config.toml
n_layer = 8
d_model = 96
n_experts = 96
experts_per_token = 2
d_expert = 64
d_shared_expert = 0
activation = "swiglu"
moe_layers = [1, 2, 3, 4, 5, 6, 7]
router_score = "softmax"
normalize_top_k = true
routed_scale = 1.0
balance_loss = 0.0116
balance_bias = false
n_groups = 8
groups_per_token = 3
init_std_router = 0.00688
lr_router = 0.00429
vocab_size = 16384
norm = "layernorm"
norm_eps = 1e-05
tie_embeddings = false
optimizer = "ademamix"
lr = 0.00101
beta1 = 0.9
batch_tokens = [65536, 131072]
seq_len = 256
train_tokens = 646200000
steps = 6790
dataset = "wikipedia_en"
Below are experts of layer 5 (counted from 0) of a mixture-of-experts language model. Rows are named router (the router's row for the expert), gate (a neuron's input weights, with its number), up (a neuron's input weights, with its number) and show model dimensions 48-95. Each number is 500 + 50 x the weight over its row's rms, rounded and kept within 0 to 999. Numbers have three digits each.
Before each expert's rows: a language model's description of what the expert responds to. This comes from a sample of Wikipedia text that the model never trained on.

# expert 50
Description: Prepositions starting time or place phrases, often sentence-initial, such as In 1968, Since 2007, during, until, as of.
router:538433510530477511550495382507496478577483517494474512473606528501574458392423509592466587499491452560520445521592424461473599512407401467491474
gate4:458519590469470401548474485463448483518421457486459478442537483385494433569556680429537470418465490507548544551508432514483451468520500443499547
up4:505447406535456562424478432579551464565584505470481523457454528550503502421458434536528495508450579449477499477535551430493506574467480452590430
gate5:404420582529494517468526541518494515478453426481491650554403499464472481496632557457524560474517501588432512506480475529488467494458480623665477
up5:403456498423541504579487468476436438493463515554540435466581505434472493453522559465506594502504481567453606622492511523546549432500509437383593
gate6:622454530519586469463488439524499539477447423432522545446475501501438502489465530509553508531454422394460471410565511453477625510510562434517532
up6:407465403519442473508492655480504469560578607584521487517529496528515630563510513469436459404480541508547440539460494539630515519518459513486553

# expert 22
Description: Given names and name pieces of people in narrative or lists, such as John, Charles, Alf(onso), Francesco, Ben.
router:457525406497573520493531402547448482485479507544557584487511477465412583500484548504520500405520532432538483501480396408561520549614519474505460
gate0:467480508411446479597501475521488480509567435473460523613503639410548492492488414416490547553474499479496569564517477489558502526507426601518440
up0:520508503582457474439552553545498517467537501510516500469489481535472511416434522514552583412528444458440617442562471464492435551480473579520431
gate1:517466422519448508490511515488504548473480415522481494562492568508564436514503506487466443566458544563540476505468561503525551435537497560567591
up1:575467346530542529540465444531425489459547549513475483510435510534524442420540386504459451601434476453657477499516463493516580532542526467491439
gate2:477551458455507469527543512469483510392357406553510562490425428473534607512531546572442485524527603491429475571505455432522469437459462509531531
up2:466558465461443525483487445583509411536508537425453603452570494508532498426549543569473478385560500494457495561474450448552458431537537491519432

# expert 31
Description: Connectors starting the next item or clause after a comma or line break: and, but, nor, list dashes, semicolons, table-row pipes.
router:496433535596537522465525473537491439577525447516543505530491400501522582455470434556446571572466471551522427415421409412456456552528459551576500
gate1:450496500498579548438491522489468436440589435542417487442614490614455588413487561412531526445511497454449524509550490462548517504468555567464513
up1:625461530548474503399481528610515569437549495599554439435569456533494483505417510481496540477569399533466495448489514564555502549388548508521483
gate2:502452409375626481555520412564518466500424490433434511486444577552521569515514522422461565502505536549484539471481535531535552438541557400495542
up2:550436403475522530530520466473461410467510464543481520584494481543513454507536462579468465467447525657440590514464479591494493495452491500511559
gate3:477473456501516529624460558501458485532461477467506578522466659496555558500513550588524484469505480451480451439515536473493537494625496512431493
up3:394499497418423509567514430420522592453490521421463494469558519472531484489434529461372441517470475437556572446485513493523507520460553499467504

# expert 8
Description: Short letter pieces inside foreign or uncommon proper names and words, such as Pro-ch-now, Mé-x-ico, Min-ho, War-id.
router:449599480467408545470491481554484473526564556550520503557577513489479551593479547486470527439585508505543455471443538568488577407623467489461477
gate1:504447541431502487539456479417492463430516427557460435515455522531405497565495495521517535482523492492584513503439401510593437480504448529539506
up1:491460441692553555556455448422619505459537544518460476383447511525510425560543488458456620454570482487450535501373465581467514462515515475477463
gate2:523499489493609489565449550532564534472470483486552469510495444499497501502480545587405574472453533654526475467415532457425593517481504454515583
up2:452546631610433445528523502429601418478469453530551506503469532541467490546458450464569520482439492466458400472526513540573556487485537439510561
gate3:491500455501483462447498377424577542559588398570474409590513584514394567515530549462501543433598494465474512476482488481496494477480510488507388
up3:511371462465527548432518510526574621534586451476510501507437519530472431575480556480511502504470489581571419455406467482517515475478544441498478

# expert 11
Description: Commas, often joined with a closing bracket or quote, after digits, place names and dates, such as 400,000, 2018), Township, Michigan.
router:475560607503464604433510525507496562536485444566420529455492468455566548434474495588489556525409534470450388450479473541521464505481558410453412
gate4:431490510582513522456497460579531602473474550499474478486406603553468551485478488493349515496484476585496520454459469460413537444447435433520410
up4:540399536525488497516484383450481593516473444486494521503596491501482469506408463463586598418499464477512506436527479526589478532479444440458522
gate5:571468400530578404499508472601498505594459451489509492480546475473489517501441457559478453474442461466532516520481558492383510497536499515514519
up5:396362505429475451529491451466561485468573514558555392517508545447429506530439580401453470530480528480501495523526545429500536456463579475455497
gate6:578524487475531446511514557462508521518439536511494499403439446501488520589513460566471526498518457601476588473497529607470478527408544494549498
up6:556550557502487455511494552480427479643620495441412542492553460503512602419500440525478515543455557513544489434487418411559554571536523504503526

# expert 14
Description: Abstract nouns for events, works or processes after an article or possessive, such as election, match, rematch, episode, introduction, construction.
router:609580535595456444549493558599546491514424545423506542609504421510519516464532471460485544378414558438441458476466480497551554454437512591444459
gate1:489540431488464638527468506383507532502482444544523503488515551505497556525531466512382474571488445515532499530516522435430571523500554521476597
up1:473519507472532483524544340522490563476444529473552422393497424461498518563438524468543578487454564587521642586515505372539532487411477504451502
gate2:449398474496565541533506493395494568384486440490448545493524496469500470572504524469628566520497533509510455576537530426503572537592511551562587
up2:530446425506451505607482491459461489468614435602431420494514546557425528589482410487502472501522453597441612526473516515475533443511481507539595
gate3:537500420469614477420460464506539475474443535531441413545499572462390569505528438482480513511426530572543499458518550494470493446523561558493528
up3:463465413506489544542530461465453407456451447406424492511549605512463492586554535568516473522475506511510563465408450501586469473516475532485423

# expert 29
Description: Single digits, dashes and colons in scores, ratings, track lengths and table numbers, such as 6–4, 4:42, 8.8/10.
router:451498531531508427435485571440478515448519516397512511429594496497468484506592483554607473484477565547478539536547481362457443580446576565497508
gate4:502479426492518466462507529361460505425496505495413519485527491573500430514496562486682584453594455551464535505517532502476422510483527562459540
up4:540413490443506552512525513596570481510397547461504506487610476419498448594495482455448532437420539565496513534386515577459474565546578496543566
gate5:447513564473518418504493460486579468484493527466408352517479512519480488486517526548380511594538483613488600490521500541502505548460515553502545
up5:500525468513519556506487525420515426515556704416496439523478558495455496467525557544475580548539490477451420573503455484505410517494528521491518
gate6:586552449471497512524478539539452404446560538563464467556530451469471504484515477456592552406604599502443558535541446527485483482489529497662546
up6:458560474435535528471451553509537493521603518434552507516618494459561477474531520548439519395539454551518501451569458495431574536501550599407535

# expert 46
Description: First pieces of verbs split into subwords after a subject or to, mostly in plot summaries, such as sp(ends), h(ides), obs(essed).
router:507347542471544442460536475399406519492534549532453461458346432536493539507448578506519527523490543506470580503529428527476536538499549505516613
gate0:523431571528499479495456514541557477494500523571483476470465564550522483503445488528478579475600545399564513344436508555474443551486518460484528
up0:581457522423522468517491516463516506516530596542535501432464475536475577407480519473438498520573547411473538444460465495483492526539492487434521
gate1:417521532582434543559508522502462546449503454515526452428572528510469504486522503551593486443554511515473473517504470451487504464556596492505560
up1:479527568427464549529496489479515551488526504527540501535480452476510462569525477496505399484646431451516498422500557501396579445467447506453509
gate2:546471441483575550542473555446488498523469490504461502496434398544444525472547569486542495519479546611565466492495492424461474585541513588548514
up2:468466552499539502566508493452541442492437569348488570527491393619524488512512512560537519449423470530534480482633620503503499507401540531590475

# expert 12
Description: Words inside wiki section headings right after == or ===, such as History, Career, See also, Sources, Personal life, Awards.
router:512493560512490458517529461541572572454528459554523418603385558471538452512526569466478573509546504476539521487537532545408506446469452435496550
gate0:448550438490435484483529526560443516428518495446534518474471539494468546434547500554501561608542405595493543541510503561539531466456451468559441
up0:482454483485484412513520506415564522542476466466455522433486434479510511486602512518489500517531546389496523474495429520455458467433587449511484
gate1:538528495487505409469477534579560466527501453549537451452415503498534450506462572532503556483509549456571473455541454507436439446455508391520520
up1:502460545459566479550508486457480432447560409442522451570497412431497439529511462554565511504511389541548457508429514462493518551456527533480565
gate2:456479465476402430403464456463425478476445480509556448516419513549589522559461529512392567550583526460475513543470440545427504446605394501489460
up2:434518468556504428573534466466508530482381465475511508462521454423501535529427445456488457534485477485579564575488526457561462492545593535563535

# expert 6
Description: Adjectives naming a sphere or domain before a noun, often after of, and or for, such as economic, foreign, international, municipal, musical.
router:454492467422535484464506523541565509481502490495600461552497479510474496573441552475558569433548501431427473576508568495530528481431541559527541
gate0:460445526513478492510487467469511409563399473545520528543500562542522477501380484497494606495539509476556539470468477606503521460455498533531442
up0:561525468503482560539503559551505529587502466491425472535507513480522541481521518527438460535552591516482428488532506463495528497498344463604560
gate1:460568462419502419530542490456522458511465516468486440486456466444516617487539503497507624441566526534554509529475548471489463534424544624500385
up1:494475437453470464516535532539498489482410468488489499476473484464490590447515553431505505486575515475595483579597514398470478528489483603529456
gate2:591515449558521504497510494523516524513521416498457492459405496492531496477478640467465586508524567533551390575500463450565590469512548511439492
up2:472586484526458543491514495554604551494472446547487437447523475457593482558465468513530482587468604585505518573495449543475447480522524452564513

# expert 55
Description: And, commas, dashes, by and colons linking proper names or titles, such as Gary Seven and his assistant, or Published 2000 by.
router:446506489526554528517519354494490532478415525550557497458495457520551524468537490490485493584436424479575472422452401499553510492563468448446466
gate4:467483618421499461505486404446521537489504524493498434461502500536537484501476520450597472452509516515439517487540484436504525522404458620566504
up4:477572582416464580484503332496533456509547473436470450496471481451606428536485519510519469527477536477524480505516504466482485508502526538515503
gate5:485564476470509525519469503466502560543561494591391611427525434570471550449491479404544444502441496435483436486640469502497463522500553557565519
up5:400500540547481505584502488458454578542542509433509545503469473510450557476467396593473421497437496518583489580559553432450527485534524481621526
gate6:474638498334519467502504483462602505441440483415447431535493429507532481522495506547496467525529467498539551532509450468399508562476600512444488
up6:620458462502544481581448545452495500553451511556487461388544489629503446529545518534494519509535456526489453505472440513513509556417349499450478

# expert 63
Description: Month names in dates and time or discourse words like next, later, However, According, Additionally, summer, season.
router:642445543570396534547512499507518441530595504455516482459629579488406444517446463520516464387491494461391526542527435395463493475439506531479550
gate23:545500454546585441475450540464647519501518523532502507488530472509516440484488582608557456411477503496506532473520525609434434549500488504442566
up23:471462512477544553511462485470545528481506526505441459530574519534524410481552535555561487453598541609463601461501483529439443463493528441475571
gate24:504580412552466496468473524464571560442463564553537438455563518491438461516577533576498495499445549555459572507444429566445583511488482554528347
up24:550568441498444482596491511460511497496506606471522496501485506527500540642491555496479459486500568499473586457440448448508450506508570606574467
gate25:426508475507460536502504455467521474579432409546559503488459482602464483508519478573545508425477518576446499443393478530559470457479468483452577
up25:567514521555477504487498453444547579552484551489537512459550504507467505519588573575533479486455504489480542524599401363501514488506484457494500

# expert 41
Description: Short lowercase word-start or middle fragments of longer Latinate words, such as spect(rum), misc-ond-uct, gen, recept, investig.
router:485450457505546473500463538497517516415552473490517498584473524570487518583484584490423520503609541556471429608456436574433484464492500427386470
gate0:487503547488483481469480466397539333447413464533537575456534533457540571533527502483475523505608493576519571524544504458433547449496430558492414
up0:572483499450507547412492493512403594491508540517453492470474435464501467466561583529562454455476466496596531535528514459542462647536476498444454
gate1:531496483491379518461458422430559578553486396455460469564456488558509536440530476517420560480516498548514561469532511466430519590604481490451487
up1:545372540482524561569502518637499588485416538486460495532575474669501555459519510588577494507453505555505457489521469492532501496541508470450531
gate2:617508498540569464600479450447523537511576502477504501581508479445411537505551471487428508540496410542559474460443520554513462523461611426478466
up2:548527611544527487484469452480495507445516521478521410492459402456384550520564520476420416549478502520489475514538649474566521486526472518535482

# expert 35
Description: Prepositions that follow a noun or verb in prose and begin a phrase, such as of, in, on, from, between, regarding.
router:482512438430534447485491506456590437500447563448516555460519470487574497520443559538493500475449545535457508500490392550495570497472476465515515
gate4:498435458490429571491530519507533440602560471503448486551455495462452455567515573488454517462499479456558546631588496505519497566478510447415534
up4:490627586494553555443499481532534529448492567469540615523526443510500500479484394485538452560525535587466440523446456462439495487468544515421488
gate5:497474605539591502561489539501438442451499531484479557531621492476533462472456510506415532502482474430539458465600485575425435374534462629512471
up5:488539521392358536480518496468498519512409507552501552498449562465457544580511589538453490493450497531516453512428500503534505520519502587485531
gate6:480562477453532509522496587487468392504511512426558521457628438450520523462376543511500547464482479495634491403529510456524484536439492519504430
up6:549405527449531520526491527504570442533408486494536494535567557549471381501401462489430555541507484481497466498526528524420520370513585477653563

# expert 48
Description: Numbers, percentages, minus signs and pipes in sports or statistics tables, plus end-column notes like Qualification for the Champions League.
router:535465578541521528499560596479503580481483498535504439527482516422410464576529522421556453570469395435477554563528595495499501393561431499463547
gate4:472496438519468575474473533500451507462552445509483473459529476480498524481433399524464486429484471500503443497465466478440547477441404539419385
up4:474460534516477418555520470462562538593529521565459574448541488441524504436500441488533467491463500512460546546602511494511462487498479491551530
gate5:531495516526495538517499461449528505499537443531534518524402485513515541489473512494558520493532439511538581484554499488506494559403518497546473
up5:459482510569481477431519462440579558558498569471453470551445580525572554536544558510498549476478525531490597482462504604488560484449539488506510
gate6:489497557474520477533440437468590496516389412516417499512496432485517498507456588459541632579547525480474388486503499442561519598469538501462493
up6:460575538505449476609517416447513484511465409501469423560569518432497550483460601439474549596487552475528502543622535457586552477480461492463520

# expert 56
Description: Spaces, signs and numbers opening table cells in election results and statistics, such as the space before 69.93%, +3.5, coordinate slashes.
router:524522496498517426473467563424383522446484502530500564458592531520447425579584422596514458475535488463435468583472475603399456532493453463603565
gate4:594522509417427388522516533542541506456530401495541447575473496462440499516472535404565556525506569538546436512472507520467545444482397536439447
up4:423545511477522550481549496487528546507484553516546460519428412459450545524447508517453487590468550519506525535612485467462494454457599495477509
gate5:455584463489520513593507480529505524489463429462489530493536503474623491479487553558553477546491566469590592476433486518436640541506443510474462
up5:514453459568536556487527493467443625522448464582503382537429501465470515515471457502496501595364422453517443491513544504517497462431545453543548
gate6:542542392453496500569473491546442616442471439454510403535523484533569506521522562577560529481441509506497505484527476504386501466585567491490464
up6:517428417501502516538517454552452573440484430457512505541538469530522481508550467622500463496525519584506552537537440472426468461502512481531484

# expert 9
Description: Century and decade digits starting years, like 19, 20, 18, plus century, mid, late, early in "mid-19th century", "1990s".
router:531434579494582535495520518428583567443439481371418531459512559504448526498500510540443453508587457438510476531580479504503541518409513502459379
gate23:422552462570445414484449542488566524484465526481580392473616472477500538565454544501540432629526494455493505493471522581459552521527546519458479
up23:479565520538423456515487489521605482497451529502503492572580586414387465576517489507514495575553451526577486546531525584462508488484482480476467
gate24:450407524399585455548493486487615463458463482466399564589567534540449468462470535529385547492514552498486483537590452489493538506538465538475541
up24:454548363534572520457521560459527483534622480448507605424500533530544494539543586601472469372521521502492498485517499441555439501491443400549506
gate25:450495524482600472473521490537508493554507451567480428460497488445528475525514609539433482470392452516468554506481486565476509535525510609584536
up25:444528497476446450514547462522420496545420584546513464514556560482548497559619486491430490450520509550516504610406619438431472516589478414542558

# expert 26
Description: Verbs, participles and adverbs after is/was in descriptive clauses, such as best known, worked, served, just, eligible; also some commas.
router:514528522473569506579506521502476525457518460514555540535543397545550428528480433484453515563511528478393597482461418420521577482431528528422580
gate4:477500522436586439507500498540487432439503589461508430515485467536455480487425474512510556496542496548545527490531525498435431478479514520567523
up4:471570464440558542432533513395490472469545461389548452556469616488473442572475420545440566436543488585541464525496501492489600575533440578520524
gate5:558462497499461554629469519548428497502500489451528485540512449475504462463513579461570420511499508473472485506471546517526499489484468489448528
up5:483503463584432527545503522458495471464540590573528393512560438439520530482610433524543530558460418493493450523472516462487436461541445512405459
gate6:476631466434584529503484556471563550478428574495581527540537398508533435543467542530543589576449458598435456514397451422505551476506506531450538
up6:463542501488517539569511482465486506500431509472480576516491509551474471466458551468485523523456412584432576562499539475455532534477457524394496

# expert 40
Description: Quantity words and numbers before a counted noun, such as many, several, these, two, 12 candidates, total of 54.
router:533502546463540515504499454418573430497510511429582470425510484486434414514494488537502609534583464497444510588513525463464439467457523481578457
gate0:443524503585474505554465462527591525565560315535512499548530475438458478535464561487486439514526521480495543499544547472440492576564503481459528
up0:577452542474472468505490499519511378450451541516522408549478448464504440502408450466484606452526475509464534506462459479588443339511513588581504
gate1:535480571548535410434508510485520450505499582522502472423590366541555510388482513575460413537473516514461559431554488407506496489548500528452538
up1:517542560496571527515538540513561456562419439462428452482501580528462482558498605478443511485571461509454583507532539562494443540500445439513496
gate2:494437596470441419584501537528486528449510522518483584513482528505455485512468543449540568586540557503470485450498573486552499518518500423471492
up2:488506516409518504607516488546499420394503517482446408529510470543512532504449592516430492534458614473474544435466505513530488490523491454460515

# expert 25
Description: Final or middle pieces of personal surnames, often foreign, in tables and credit lists, such as -kov, -ay, Rao, Singh.
router:481481495544491461618482443550492482569590475508450518504552470495429527474401495455445474406484512460539486464518459464548568521610563463556508
gate1:530442509498460455452482482495496526394488401620521445532524523606448572506558534529519556503521442608444617435445543553440586504472499480552430
up1:461512447485436513558483409478530465578478467509577670526417567484526435483473462520461550392545499565534565468549546544467386565515443542498497
gate2:479431519435488499534518505554502537498484467547518470574428530503526501531589570551564504554418540521532465606453398506548515495484391522473545
up2:606525458445459525450472556492488442435557484568457442485451465458451536503466519485501460462560518414444516547560457571446536492549620505621481
gate3:516477458546535420480482516564501497404404551536579503456471445582544496491571537505516622630518488559499423459545422525455550591477449499584390
up3:400497545549535495450474408462478461539545533438430603506526514471587564549482498503511534417496463449495495598497444464502446573561501518521551

# expert 36
Description: Prepositions following verbs in narrative or biography, as in fell in love, came into conflict, moved to, and event verbs like died, graduated.
router:532464472442454482450527433442346505526495522508538448451569411416550440443493474571476489425459553564483411523570538537514543490516493477440605
gate4:493553393448492532531486561479504524529528512481513517519472499455466496480503579453451522472452577472457408629505517429466452610490504484458471
up4:566410505515465540450497511493478508526443547548392425528532524518480394563586572463622482467519460543473595469410445624531414464440490557454521
gate5:484473460459485518476490476477491626426436456463582450548474409439573519537488517607477600377477561486485498514525500561444489494522561499465547
up5:453515533407486506473497611474584564559490471462444501556501544542467457500527477440562502522518499459525538522438586506429544550475446514530516
gate6:485481457502597467453509473559524445530552377432533519511564450497512478441398586581510564465486578450549524486548475461448606531453452495449513
up6:452423410535566481473515496565550533588557518352458499497549512506496493382465479568498534478508599465531386432537437474509568532497456566479591

# expert 34
Description: Opening subword pieces of technical, chemical and Latin species names, such as -p(iperidyl), mon(ophyllum), aer(ob)ic, syn(aptic).
router:488409521521424489523520608534470552507557595549459426466479543590477508548471516467365404502517447539459434481501547620491506461564532471432504
gate1:532455520497529412528479506461520506508487600480440411497491446497558405477434513532452472558471559488547479550472488510511538495455482496494472
up1:596413464518566455573524525450524574531480541496502516574489534458550566477511496464560505485475559467435546459435352495472486481449532495501461
gate2:531536508548572451464504465525424608586473469472485544584477487550553469480532482503519448472528506549536587453508425461459511422473438429489524
up2:444476439517497488412489516509497570528517431522534597558446561525525553404513506496493536455489517515470508569574422506470420557528386522490485
gate3:558506495505534536565491412497474478467486453539567580502494494521469547582533375532479555510505571491494445521430413540421488590502501408522486
up3:451445423543517544512530445532499463444527556447502499409535529471450438474586431514473490586471485536522548440512455461522511545499550598464481

# expert 45
Description: Possessives and articles before a noun, mainly his, her, its, their, 's, the, a, as in "scored his first goal".
router:530527527438518561477528571397497516516457451475564509491617503532482456495436507530482503501505518447567499577520442446506508471407404591598439
gate0:466550496400517476484495532463468446476409415458443504510548460508474452519459469373449500447506509542606547561429582460543519514451478506506483
up0:524543529364537428514465560437508375453452498429512506532453484628525444540501589484530508489520540502534605475519436527488448463493495443502512
gate1:538479586431626523510513509427533565548500522527416479485485568480440533508380550493390601441485477540482595453512546489518534481511541496491490
up1:485525455525400484541504470562446494510509458420573545570549514558462443520509512549524424569431512426522445582473498530500556500453497506577406
gate2:545587541553507438530508491493582518527432515502371541590600586543511575493411439499597486611500496538435536418498403446543545535425442441444476
up2:475419556505495502446518499513499454459464440570544523565483525519485508422577617476467610498485483585473520549437524540576528391480493434500515

# expert 2
Description: Periods and other closing punctuation ending a sentence, often after years or counts, such as "households." or "Walsall."; also year digits like 48.
router:570446525459491509632476493545475494558496366526483457513460492504484481523394437466578498570505484507494500515419436367501566522444503465548567
gate0:547403518507497484410516515512477490508459504471549511432481447554566461396526488510546478479453484498493467451549536481478439510434505413574533
up0:464479497581444483479496516560463523493515525464419521504457473529553469488510548438520618518457596548466453494554423465458549501523436526545524
gate1:473527452514551499507501535558530500491352508466512496510455470441498508529485538534440502467453515421510530472519549461542514436516591542545497
up1:520480542574500524512466575511517542521466466470471437512449559509491506459465417513483458516513511482498588561475576471573622396491500449523655
gate2:468542523558462477457540388459449495483532482522537454392448514504558599515478474543542481520418459549465542483561485390624567408446474491579524
up2:552529539521502518518506544486610461483410516472524420562494545461410467515539565449524609479588483473459507358484568480479542515539482457423464

# expert 61
Description: Space or first number at the start of a table row or cell after a pipe, such as episode numbers, years, positions like FW, MF.
router:396498471544562505501543524436489468484486399440548549536512566444509438509585430477540547493487589566387484497443443515527499469497417513518572
gate8:511574452423431510448499536554443481536525548556538545492523452503505478552517508443571432381557505473500527508504427504505533544502476477498563
up8:451432497519427497504553565436537485373504488487397515553443434452450458518502479445496517462437445576457497483582614428607560584501450539431485
gate9:482415524402484453496468492415499524430510519511493434574517592549438480536502501426496584438538553493493536523578455484482469585548502421516550
up9:496464510594486540461498624541614485556509460491476443497518490529508435495494520516443453597486442596519416470438531582505408587577489523464514
gate10:510449506486483512424498479502542481561575551502484547562464514589532461479507548485582514482599429526446483525484570574477469538529436410498432
up10:511532431591500475591459468496439497392574504491475436472539400493421484586517440524594420469497546490535454515550553605482433525469532519436439

# expert 43
Description: Prefix pieces starting a word, such as re, pre, dis, un, non, inter, and the hyphen in compounds like well-attended.
router:489525437505623400549509568401492514441519491533482534511465441552513516589527604534462443453549525577445514519568477570431477522466484566485551
gate5:520543619625503478490499568531385552448510499469476494439502568540440551503447483528500563456449536506539538473454468494489411466616507532564531
up5:604412557534537531503495543467415567568430502463474456500462511484546584472444487513453476536415572465495551485503413443438452476489507532544581
gate6:501461548510601569535487514466491467516530359466503536440502442512472634475533461502460499484546548492513511488549434573567537529478582509465507
up6:482528530460501543491484492553522475560474544519526481466426468387391505458542390424472464541466467571493497554484488423426516613437492575498508
gate7:478516560481484466513447523484517409496434485569421497538487491565575570480463413514497467507452449521423514480497508526451470453476584524630500
up7:543445540454514483498492478459528454547485556651501440479477476501529583533450433424552477497483484607547632454450568502473548479483556520465444

# expert 49
Description: And, or and commas joining adjectives or noun phrases in descriptions, especially of buildings and materials, such as high, arched and stepped and dentilled.
router:403515456449543443504511542447576555455473425533542489551445425521547547454521510561482540581449504539461417509520429541463443519431486607501430
gate4:525479577448585553456531512426502459446512501411442404460443440568515463531538566554431479476550438524517539511507445419497465458512517547497579
up4:510487436470470582482500539488523452485460479485547469477489386540592450437531564430529470396431478488491500547498491506478563555486536553536522
gate5:368516516483533539513488488542468538532525461415456543480544584467495472560551517504490485486475597452550497507510535415563462527476550438479515
up5:480525521433492545454486476500512516521453442523560558544565489358471512550550524563523568565464545480558513439468496501568498542491485484456564
gate6:472614577477546543505451479557400541431453407520379466436535477513475536482562510494509537513464682539521539533525458466575492527503474555463510
up6:552448506514586532499485476540493447444453411550436489406471457542481548540631454519454430554445482478485562497505628601557506491478503557473437

# expert 0
Description: Bare space tokens just before a number, mostly in tables, lists and model names, as in Slug 2, NZ 85, the 27th; also LaTeX braces and underscores.
router:436457491534522535506523572505480539525507560585512543410488497472467476522546502560483427508483535563483523447529581604595460507526541459452449
gate4:508457583487479511501459442490490571618497510543487553575447465549467541522449505518456524521510523558433563544406425506471439463538519458543518
up4:500468495410553524523513537432529568495473474622424445457571515407459520613494480467560461549582532402513557489519587530497508522515378467485549
gate5:533532462451581420533414508513509521570534499457462471521551443560480531413484459592539532416536497513516550525512437424525556463458530489515599
up5:348499550411545440566468518545501493475490517444471551399503397392478521467521507398582538528440549512532431551591506520641523489561483453516483
gate6:456520533484549420508469420440552453403513487589458469462455428617601582544478493519474526446524507536594487502549439473439568567408499565460478
up6:459504589454573485472513372533530386567516519582518530448588482433575509439488564513518469474417516513520458448488510525516571405521610457490523

# expert 10
Description: Articles and adjectives right before a noun, such as a, the, this, same, per, public, local, listed, Historic.
router:474506472502491527514518617497571493439465555482449461486572547482554513463479411430387582535517441582481602539577505573536466494443432491533422
gate0:487576467477513558618486435538536512436534431495475448504514563456476447479479467477632413488407544534549541468486496467465523451480449477555468
up0:420530508527459534515502504530504463476497487602518592398527410551486526524646505513577416540546473445460523479440544485530476591502523607426436
gate1:585578487532491416558483467476503533525441523491552473469515432588469463479425437470456566602598461563525644504475575487460508497417471474470447
up1:445484490489494518422476451518386441389403539551441498519478454413525602532481468459484519506471572549499565503499564507454536433563564524445580
gate2:544454467413460412484508497528569503444563544451542472514557518532494535573624501493420509552496501487502592429429547504506574396458485488536479
up2:494469458563441543557490547466512583481528565474510473452562513484469525506669525579436489521550457488503551550379539429569541419455531456564488

# expert 60
Description: Nationality and occupation words in biography openers and obituary lists, such as American, politician, footballer, musicologist, percussionist.
router:471421508480521460495520608533485480431488440591530523449455449507467474501556529448584469493518536434489432462615514516506415562458514530494394
gate0:552516443553527559415487435548435429518381446539506473514544496543412461455451521491522560422482470489502554433464457505557526533523514508548483
up0:416498492470557472634516541505553504516547480434503523533424466484550546469513561507447423539514482547546486545416544431491401361495517559425574
gate1:568435580586463553467458506394436503478435560460431542512531568490414533420487516542469611509568506635508552576440513554537603508509419499512540
up1:435522583410493421531495549479493594368548517417440494492544512431524535430509411541495500494499576468492485582529486547502510499463537582519475
gate2:531394509515574525538504467474378462500618423482521438530508435543471593487429510542479471554488514461497467555483490530423541424436411493447616
up2:504520560533364507457512508489392628569424478495464531529536472451440459465477550462550531490546480562513611627500476535519517474478514489523488

# expert 59
Description: Pipes, blank cells and semicolons ending fields in data tables and semicolon-separated lists, especially after numbers, percentages or closing brackets.
router:455437535510510450490540517500505558540479499565497543480560442550494488538540388454543442496459491450474450481389510508563457550477498480559578
gate0:608518492466497460504456416474463503376580515550454452506497455514452487465491467517574544363519463492497532522647507535518487406450506544490468
up0:558578542535524563512505511490336447455525521521511508486570465525514491475488466578620445396541435545485523514479504472482418614425532579478592
gate1:571561508545483423508492495594540466555487512471479454481441433493486549532521528518507509568469567515593535483508435430550608390602478531531489
up1:511510609494496412517513503500554488475485431517489483443546477564544567585538525504490477513485521550525485581422371441488573537471416495619592
gate2:523488521450545420576479470546464585458538362501538494507503498519495524523520506466513486538520511542631493431548455400513641424575504458522470
up2:450572479466449521547472496461467460410563467503494543496490504487520531596580496488494486467541456500485392484509543550486449647471601401548523

# expert 18
Description: Articles a, an, the, and words right after them such as one, another, any, largest, significant, particular, rare, before a noun.
router:550629443496529458541494549518501446427483550463457558539466501590458479502545522466464537515558547580439430523460458428477437528406383563530448
gate0:531501466473458380499466460495390543459560489511460471600532511417510498551538379560528513531443555475554421531505412531409520492536536582563488
up0:488498431571422495524480432494463478422545536504497434559576479551440431525486364469468517554506472596453607515538480497517484479489518487520457
gate1:477582587505522439413505518523480465512492533410422470555571507434565494415479469508420527523523425527476474445424474522461537530532513520537518
up1:497473531563529674532513420502630512550465450557514545456523546544480471455496447436472469476483510497473588504542466443536461415459504527498561
gate2:507496507514505436487490500500561527473437537522512547513441509614445438590442513466518581466525442519455459512531536503450429532471447495474514
up2:636486501515465526607516453459514461545498543492549539402526465497506527477507492560537491479569610481425568422463501509405504493463509421459537

# expert 4
Description: First pieces of words split into subwords, often in tables or asteroid discovery lists, e.g. inv(itation), sl, sq, Kitt, km.
router:480545585446437494441531586428522484379563467560521416489445482476479497534543490470498430531491455523525503530500576511433481518525512429486548
gate0:453543502517430501559471547492545488474428550526474475459578527477568621474487437588385442456618531547449592464404487488457483409487520510441454
up0:487531550475476436418467483472563568497487553518441532582499503452538513427478541529501534544542488511506580426369456442529509446532550424549508
gate1:465513532435541553463484519580467508427491512425482501517464510505472581431414541485521550536485481515597499596488472484441458595438534469487553
up1:419438452554514403451494522457598467479474442562615519459428531497452470391441446565523582439455490595457536476504486544520509491388534557482466
gate2:518578391508565448483511409533450451478526486466445508540463395539470519549503473482502581581533508573450502596545403484495530594471505526458530
up2:485390469475520476601515420377474461499524533518413469543494572494463509571485494514484552534478527476476485515373545506495460463537517533576486